Experts of a small language model.
Size: vocabulary 10404, 20.9M parameters.
Experts: 160 tanh GELU neurons an expert, 2 picks a token, a softmax router.
Training: a variant of Adam for the experts, 255M tokens, 4247 steps.
Below are experts of layer 4 (counted from 0) of a mixture-of-experts language model. Rows are named router (the router's row for the expert), up (a neuron's input weights, with its number) and show model dimensions 0-159. Each number is 500 + 25 x the weight over its row's rms, rounded and kept within 0 to 999. Numbers have three digits each.
Before each expert's rows: "comes after" lists some tokens at least twice as common just before its tokens as in all text. This comes from a sample of Wikipedia text that the model never trained on. Tokens count by the router's weight.

# expert 30
comes after: "|", "| ", "\n\n", ",", ":", "."
router:482492462492454480507523509519478540495466514520520517521511479515554494526502523478491511497513461502486505500479520516558528482500480476534470443522493491447497455493513534471507500502479504458511467493530490492485475497462540509505509472514509469506506535505458548523513501483465504483501452476519442490481506504548526536527468513523502477538514510510546450499544509562474458503527505508483478554497537482484516522513489517514481537522493488518502481475486492507496495532522465
up5:506465482494520535459496504492486475555538502533493497481491547546499415465508493464544473517496513501479497525514489527522491502535535482493451481456506532512537540492524484488501484539528487541478497514466505485462490533471469498486500522534514487515509495517549537484509527502475501470539473505468524472533470472510488478476510447468502479501472507506474492516498513485527481499514532503502508471525516540475478493522505488516464515463445513530530514532501491508508529503487538
up6:467475512490488502499518470495486491483551504501433492509520504482466495472499534510499497477504532525451523459504501496504503507540510556475469488546500572492455532483476521490489424512479475523472544483440483511508485519525522487494548522502478494506478490450521506499534493533452465506492511510482518493502518489465513529474526517478446519509525511508499485496511509479555477534487517517496495525518486459484480483511522516483482492479483487510452524526519465504502472469488518
up7:523465510526540523529478431497531472485487484502532477479496507485529470465483481448491515482534545550502497497555505477540502512544534466569504505465491501491498508522490511522470455508491469499497513520518513499515518448493471499466497494542460542518487500490516533503507535493528530493461538512452530493551531534493513537530473496464517523475497495522489500496482503459491478481501502515493538485500478503502514512444534526518468506498470501504468507489522501503509473530517512
up8:478564516517500505460484491508500466505494479519500503476504537475479491448497494486553482514529534507491529510500481501521489514500488491531550492506489522519525516496515516526509508477498437584507498479435524506508541492532491488514488526513493538504497498492485538485547491510548513535504521497497516517529505429509465491481481508524480527450485519539481504515463505497489485490479542521440521491552486474508511505471501505470471482494476530460468518481521484505507502519501549
up9:467504526489468494488527432508430471494506520519480506511515494474483444456501519504501511492496561466456538509496494421509478484544476511487484532522498560521512520495487480492507495473523469533474489442443490490469499506501459511509512474498519461513557515474506486483552518458515494522509497542492491510524516485501519539479517522472512496512520472504497478497519513507513456547470520523495507479476497465502466504516471488502524487531474519510492498500490497483503490503480535
up10:495506524495498518477479509503481492546526498515505503497522530511513478504536495514506490541476524513519472498536483484481487486496521520481450522501494513492521541487557500474533465493487492555489511448492502490495518522514442493501476528454489519490496519497502480551523498511509527507454528469473532512517559478507484498465526478515520494478525492505466489489520539505542519489466509524466530517509506508517481456506499506565504463437462524508489543509565509466525486517472555
up11:517519490484531533460443452494486477513506478475505465488525516500466462498480483490527465529464527516455524480563479479494505541512505457526538504458486503527487554516444470489496485473513471506449491496485523438451464510490465511457478484504484492497474506503507526487552524498486518518510483492470525489531492475501471514510524470492515549496483478512528489501470510504486491448495535537484517496483464484505504513505500456532462498504444496490504518501528520508510495507480508
up12:472495558483500499479500502470507483516478483559468501499497543450474459480504503490525489473508545494472509498513468477512497488506477500498499495494468540525544504458486446530505492509538492555519527513464521487500518469492461501472483462478503497504545508499490524450564534481536514479490489499510509486503521466507513506496520478462514546467497479532486505514512511507536484536442517540460534460492476472509472487477504504503493491512466519492490505505508520519532501484527575
up13:535501500537539493459494531500475483522509451520494514527478528461486506493513480479516510493530572534507497513494503497508504503474490477491533554514525516517478489511512495528512497509497503505477488512439510487488488453553437510496453480494487471457491515505486466515526493556499480506514480574480506476484511480464492478479500478552476540494522529528513484519497484514477480527497519522480467462512472491513471518552504498520541495483473509494488525537488468470477457460481506
up14:499475538489496513482475482501478444485515524538495533451491506519505528489526525457522490487505507476462503484528544492502459527505492559468487512497513535498517517498529492508508426515469457536456520473465482545436497499516498498514508530524526499510535513510509502521491520516492482510534523537466530495550524450512482489478501523487506505501500465474470484473501496504512482525456505517492504532507493482520479450512450509516503504480454553479482552483534480509483491497480516
up15:488482517522516540504508513499553505497495462472481493461548516474519512522492519526491467484479525540499488462502473492442499540509518525484447486464490553516521493483491509483525453496507508530519482531514504501502521516532491488536506535476478547528482476517495521508473505536524562521510492474501521501502493488513523466502498458476484552484511482493517543516475519491566532464492529500550523524498496531505510483494507506513482484475468501514464509537543509459556479523504539
up16:509483545471536527435506484501535474497498503452491481476487540496520509483480540500515487499459559522485500509495437516472509497541563495506485524499481568548474546494462526494492472500475462539499504497473521454496494468503491503477512535476474530527523481497485477482522449531504517532531558447490529482532484507494504522482493532519522488501502478502497522496463476511516520520458510478503473498516474496491479482483524526500487459510469507472504500515498485494521529482511497
up17:506512503498495487499510485496521511474515528487525517517550511494484499511503494535516539571527563495513476498486463488540507509473516506476485501487463500484461527470494558477532511526482450524489559469479487468515540488509514452474521496534501528471523512507514485476530439456541485512513476527466506478496543492490502510509480526504493495489479480490519458488479513516500547494508504518458487450516483493507486479536477518534517477512512525481482505482538453459492477463459520

# expert 2
comes after: "\n", ")", " ", "|", ".", ";"
router:501521533472493498510501529467521507528447532489484495479527495502451496511491495504478540553488521544518503484528481498498461480492501520479477521505500508473511538512465519482489551522509517533494481534508512523530494523513520526490463491466462519517515458483482529522468471482495498491453446483502491482492506494524469516511499497526471456466501487493552499540538487522528532526525490477527464515501527522469539507498489466460567556521505452518490477487480477478504493528523545
up5:513490520525519493535514469532488500530502517510530501451504547492489491465537514476507474498490492480483522480499474512500517512515487500537515485520532487519499483483540514528481457465494458538446484439473529476448478522518505496461555505484503480503472522532514542495527506493528496504452468445479505474543501469475525491475521490527537515500460465519493468517487490513506487476460529524483528521511517468490490491499500534496487435496482492468460477478507489445520518510493539
up6:509496515444510500467495479502516487511541486465572506488510543465500521460513544518509469518490514481476499476527495536543557455473525518505478479510494475491513505500518507522528470508504468525497497527491519439492504507503454504475541489529528510504521572520524533508565510490526520486481498520494488494481531486469508462508500501496532527528503502508519472474506483518474506491465520523475487496517493523520458460461477492553487484517509531473480490548522492541535482515482510
up7:497450495548556481459492500506474503518501516491510507488512510494494484492534475498530463524457534498499501499490486480467496484536543504512498461481501507511504534472491496527482511524501466539475507526455526477458475484491428476514562480505483474532493543516521508472536516515512555531466480480465493491494518490502492536497513477495484513512495510552486483492493456483470494471450545523518498472499502509483495418510507486504449470512505487501477475507469501505549522513524497
up8:499509512484489507510488482533513441516524510514501522511480555472522467491481504456508496473518553478490477497496512474506509482517447519464486534475498516506517469492499485462435488532526484543490504494493483478525528507558505505511517482522493507491475522524471479513494517505545515501562482485483493474461478517520501521523506537466514522510494504478493493515490501558495487486495516507470508484494474494517466502492466496483436520552485507465506494437539542534519440541536518
up9:478488529494534483447450513519495509532508501519481486491486534478503521487556523457492457478500512533465517471488506493488510483494514487558475467518507483523537511497523484553522492484490483526481485538484524497482534474495470511507521510486533469506513559495538521487517526486469467536478492505487509483483536491489508526486532503534515536528433479497505467489471538480470532531451528538503551532504521496516493507497506503514497456522506479439515491490537503464496518533468490
up10:474515535489512498529486497524501507501536505544520507485536502508506499456525444499492476502526477501506507501486483461502515483502498501487472458506493484504542527529547455523485497479511454544522512532495479472485495490496465526495531503464516509475502524562532512498513520484517529497539463459497518473495491465505473522528522492505506523548485491526484457504485521511491500482482507540473571513505504509513514555461461529498443473515485541470515504443535519512536522541509528
up11:482489517494498471484488437510525498478491532449554508427541519504569484494528508486505538527446513479478503473534502499524519470483510495512538477448502491490491519471490452502500501558503469511529511518490504490470526477476505460507531507510497497489517515557509527457498464490537546512519484494480481490454495493491481507512525497486508512512483514517539514502485470530508451482474503521474495487476489521499472463452487446476454486494474527500524504531512506524509501489512508
up12:494481526484512517471512509542522486559508496471505495498523487497535498467548436467506533512496502546486529487536540501577550477504576501465515456496518479486446524512510506511500508507492515518496526511470477467483470508513527513526546497497546464467473530522555488479509515477475509494531495475497534474472500537501487527502538488491532504504514504522460522488501510484510494454475478517516524470490504519496459514498491509503477480474505537468515532479508505526505502506523471
up13:464476515502486503523478495523476469503516494497526517534490530482516438451490445476502529476537546479465476506475475469494508506531477485488479508529494481505534486484510513495441513536490470559496516507494514475519544479491479507529521465509491515488489527521510494499507510459553567515519457474484503511471485508447499487515540518493483501530513505494474491523475478514494498495483505516514507432511484515482505507484492542496487492515536489473510490436489536498527464531537553
up14:546493514491516554495461493554475482523497503502506446542481498485535468504535482467541472464495501520498495518521485474523506537545498461533477496503509490531504522512515510475448479498484485488484502497458518482483522496536494470529557470539524449505461521504508561495525539481495505482534485505485540459482517530487460553516506514493529535510484484506513514477463506481463488459472492540512498508509517493485492456493514538503456481468476494476512492506493504482469475515500513
up15:506496473478496476490525455498478458491530478451498510458468525463533477471509469507503476505529491476440550524540489474468509481517497513480504498488474472505486511475511516445522514512462489536442530482514494488447486528493537510466518517493511463481456536524527533532479490491448507492531487499453499485489487480507538504488515498502550478532496527558510510488507528519501507493498499475468535494497483490535444457529483497505502484532493517467448509507494496519492510517487508
up16:480500522508483494505484459562530496536488518492493550471513567482525494493497490461499454499518485478496575492514493505484502526470479527541543471491511508521495458514484526458481493523479428483503509496473535499516524490565514469493522493524499520502484506539481544471510487484487487489539511485496491481498472506494525504494500537463516513499486491512516521505464531529495467498484555535489491525521487495536495523481497465488464501483459504464513527442532518507480487461509526
up17:475491548528509510502492499537528437491500505488481535492505536485523490474508467465532470491526519525472518464501494516534519489511504516507514477471476485526551482501489531494538482467441513507511521492464538505510500505528492525498526509491522510484452534509525559445512504482505467514472518505496496511530523496458500501487526520505522519507510562509433525496491516486519509435466546502509509493503465490464470488513525540530460454476492489479478538491509533479484509522524504

# expert 23
comes after: "\n", "\n\n", "(", "in ", ", ", "–"
router:526525508472487518518507522494529510466464496511566463535472507497497494485524473534535527462531517510546502511473486462498492542463525477493549529504526512498539482491538517501495494441509501494488502524485515512496443500445521504501516522501504545475513496519465508525446485500485478488480500506500531547524488525506476478516496498519532483467467543506498532478501474501490525539515515467530495483471555488453528513497537509492502492509475516517548493503490533481485472434524508
up0:476481501499515483506538499532495460488545499485498495500511555491508531517500497509498531566506491523479482494490475491540541468484543538494472474503496503488467486450501498492495458564488493519520550536475504481508454495513526527472461464507501444493501541495519525514530517485488483508493483491454489488551533489496520525506535467522529512495540492502516457507526568487528461493452511511495484521537495523474469493480471481505479527523511516502456512498539498481470497522514501
up1:473509487517477511453447468469444516488491489502503509491508505497491453489490492543471517548462526496465462501538504502464512504566476481482477455527486473496474540497466437498515497489508480484499483506531497498504539547492453468488473500505483489517491523491509504541481504494574512492484514483493494500481511476516490507501517521467515516508516545521491488521509529456517468537456484516438531513481510497483499525473516505507512548500528530505473504497491498486488487551460541
up2:502481517510508544461520506503463472490501527468519518529508519501529473483488551521510506530550485474460503503501542533493507491505521517499512455514495508497481517492487467530480477528500469563521446527485512478498497528506503476549489481512513471525506557552500542519503490513503508511562481497498487490492542487491457523460467533464489484536458449476486457515502476517510492523493487495485517513533501479490462502471468486459503462472489508504493469484519515468544496553497524
up3:492577490449480510478501502485525507568486522538504492543535485521534508524506488532514504537515483526518549518530484506523477485495530530485562509534523468513491544491538485496516498504533518498475486513494547472499502478488452500476509473554498477509494499482510457506484512458512503503522505504505480470452506541496488483469487496500524498527461516445485470504486530554498523518490506524515507487508502520532479467557450479501463517490476529496532517494497494488470521503481518
up4:497474474508476507502428490533438502543485526518514499471484492526514492478535473474502474514492491482464477528509514498464459507528449486528534492524491463509502514507510534452499513500474481468398517453510511523485511495506512478475521490495429482519507514483503509507521499455512494510506480469481485488507504483524454509494513572478468476510499489484484474487505493524496495519472488524480540518490483461470539490502472484525471491480482479473505488454495529484539498502501495
up5:481466488562515475503480496531441512506513478498505489476458487495530471492475530480459506516528550473490513516496539469453516467497450487494528484484520476509478496489511524502465525506519465479478499514540496505497504533507503456466451470531469502493518510508496527537525521492502498490431486491474474510522479469511495492480511485514483535485497503523486483505502523509519488513476495516482449526518484508490543481487443466552496509532507524561522510551517514515565476500480487
up6:479499492482477465495472512509451543517497512497535486507478503512508460524516475462496482508519536472488495523484483515476494513522505479542470471493479470504510531515516500478482543519409480519482491504527517444486515477482484454542485463510472504485465511556513490506533510503546568500523460484503495499491494502484462505478495486457492481531462516466496463520456466485496536480500529505502446492510496483501524523483510533523495485523478471511522509469502488479497481521491567
up7:463486489462482514476450492531503490483477499489525484439527535504551474527432570482465454514510486505486511517496504501507517490506492521520489431462459503517522534504450485489504484538486499532486488522521499483516508519506464454485521476493493491499471500511504509513512487527462515496533518502480498473500493522482494497490494476500496514495448528489515481528486483482518506434521485530494472521485490524505481487461527498499420520486475532499490486544495491542520534532503533
up8:503499461495526481510539485537509484528538511516441504522482527473516466518524487499537528582531535481455488504507459504498519466475521527490488507509510497474471482497512517461474459536476509502497526487476517490491498499499520488480456471539485481501497544464528546521523523468519508501505466480495476489539496495537518496485520472492500517508503470498503473504503520529499475524460490527479473491539485524573480459523493460552471522517503507535474555508526467492495491486481490
up9:468449499532506453498505488513452492498536488483487514500491536488485505465480492504523493505508541462445520504493469534521498471509512514517512495504499496523457514464470498472478520523481472499473518539486523463537474455528502467490475483506489475502526538519508571528559526504460488496512494455491520484471517503475508480483522491455512483505491496495478472525478524508486493495455517498504482513523466500484496456451501429500493453540486535494491499475543498483549521520523486
up10:470490511526496463510467456516462468517506500524509534475507535496529483458475527477536480523476518441434479515525506512522508513500469494545505494515498464476490535481503446494484460516502516540473480482481466519517534493507520482474510514510479475532478502492498529491515501441499481459517500510501517475465501473465501468477489496485506483481484490491496500545519477553519472522459528523461528526548443511515486464483503445515452491505486475491475490485503496483473496522537520
up11:486517494493500524474460476513525468532479490486518517503537534463578518522498491535470472534477511551476483542491532494528473499472490497508497480501479498525515461493516520506518437494474524519463453517494507532514516509491461482501491510505503495518514506483498481505490491435489548515533491490499480468472548493511488469472475479501471486510449485440477516499500511537521506467482466480466504486464498483511484507531471479522474500489491512463502466545546482514493561474499516
up12:508502467497496487504508484563515495496499487490508529495537561452491491528504476507507505546468485510460540537530488475509558545474478505515534468515514495497487538489426499474502506526492467557485535502459503491518506470536479526482461482507515490479477516495487556477495520522469515516511495498475522498506485469478515482482482431525499511500476483491474510505522520516493466498499484514506527547550487513513487468545473527549457492498475487501499528495501485537471499523530508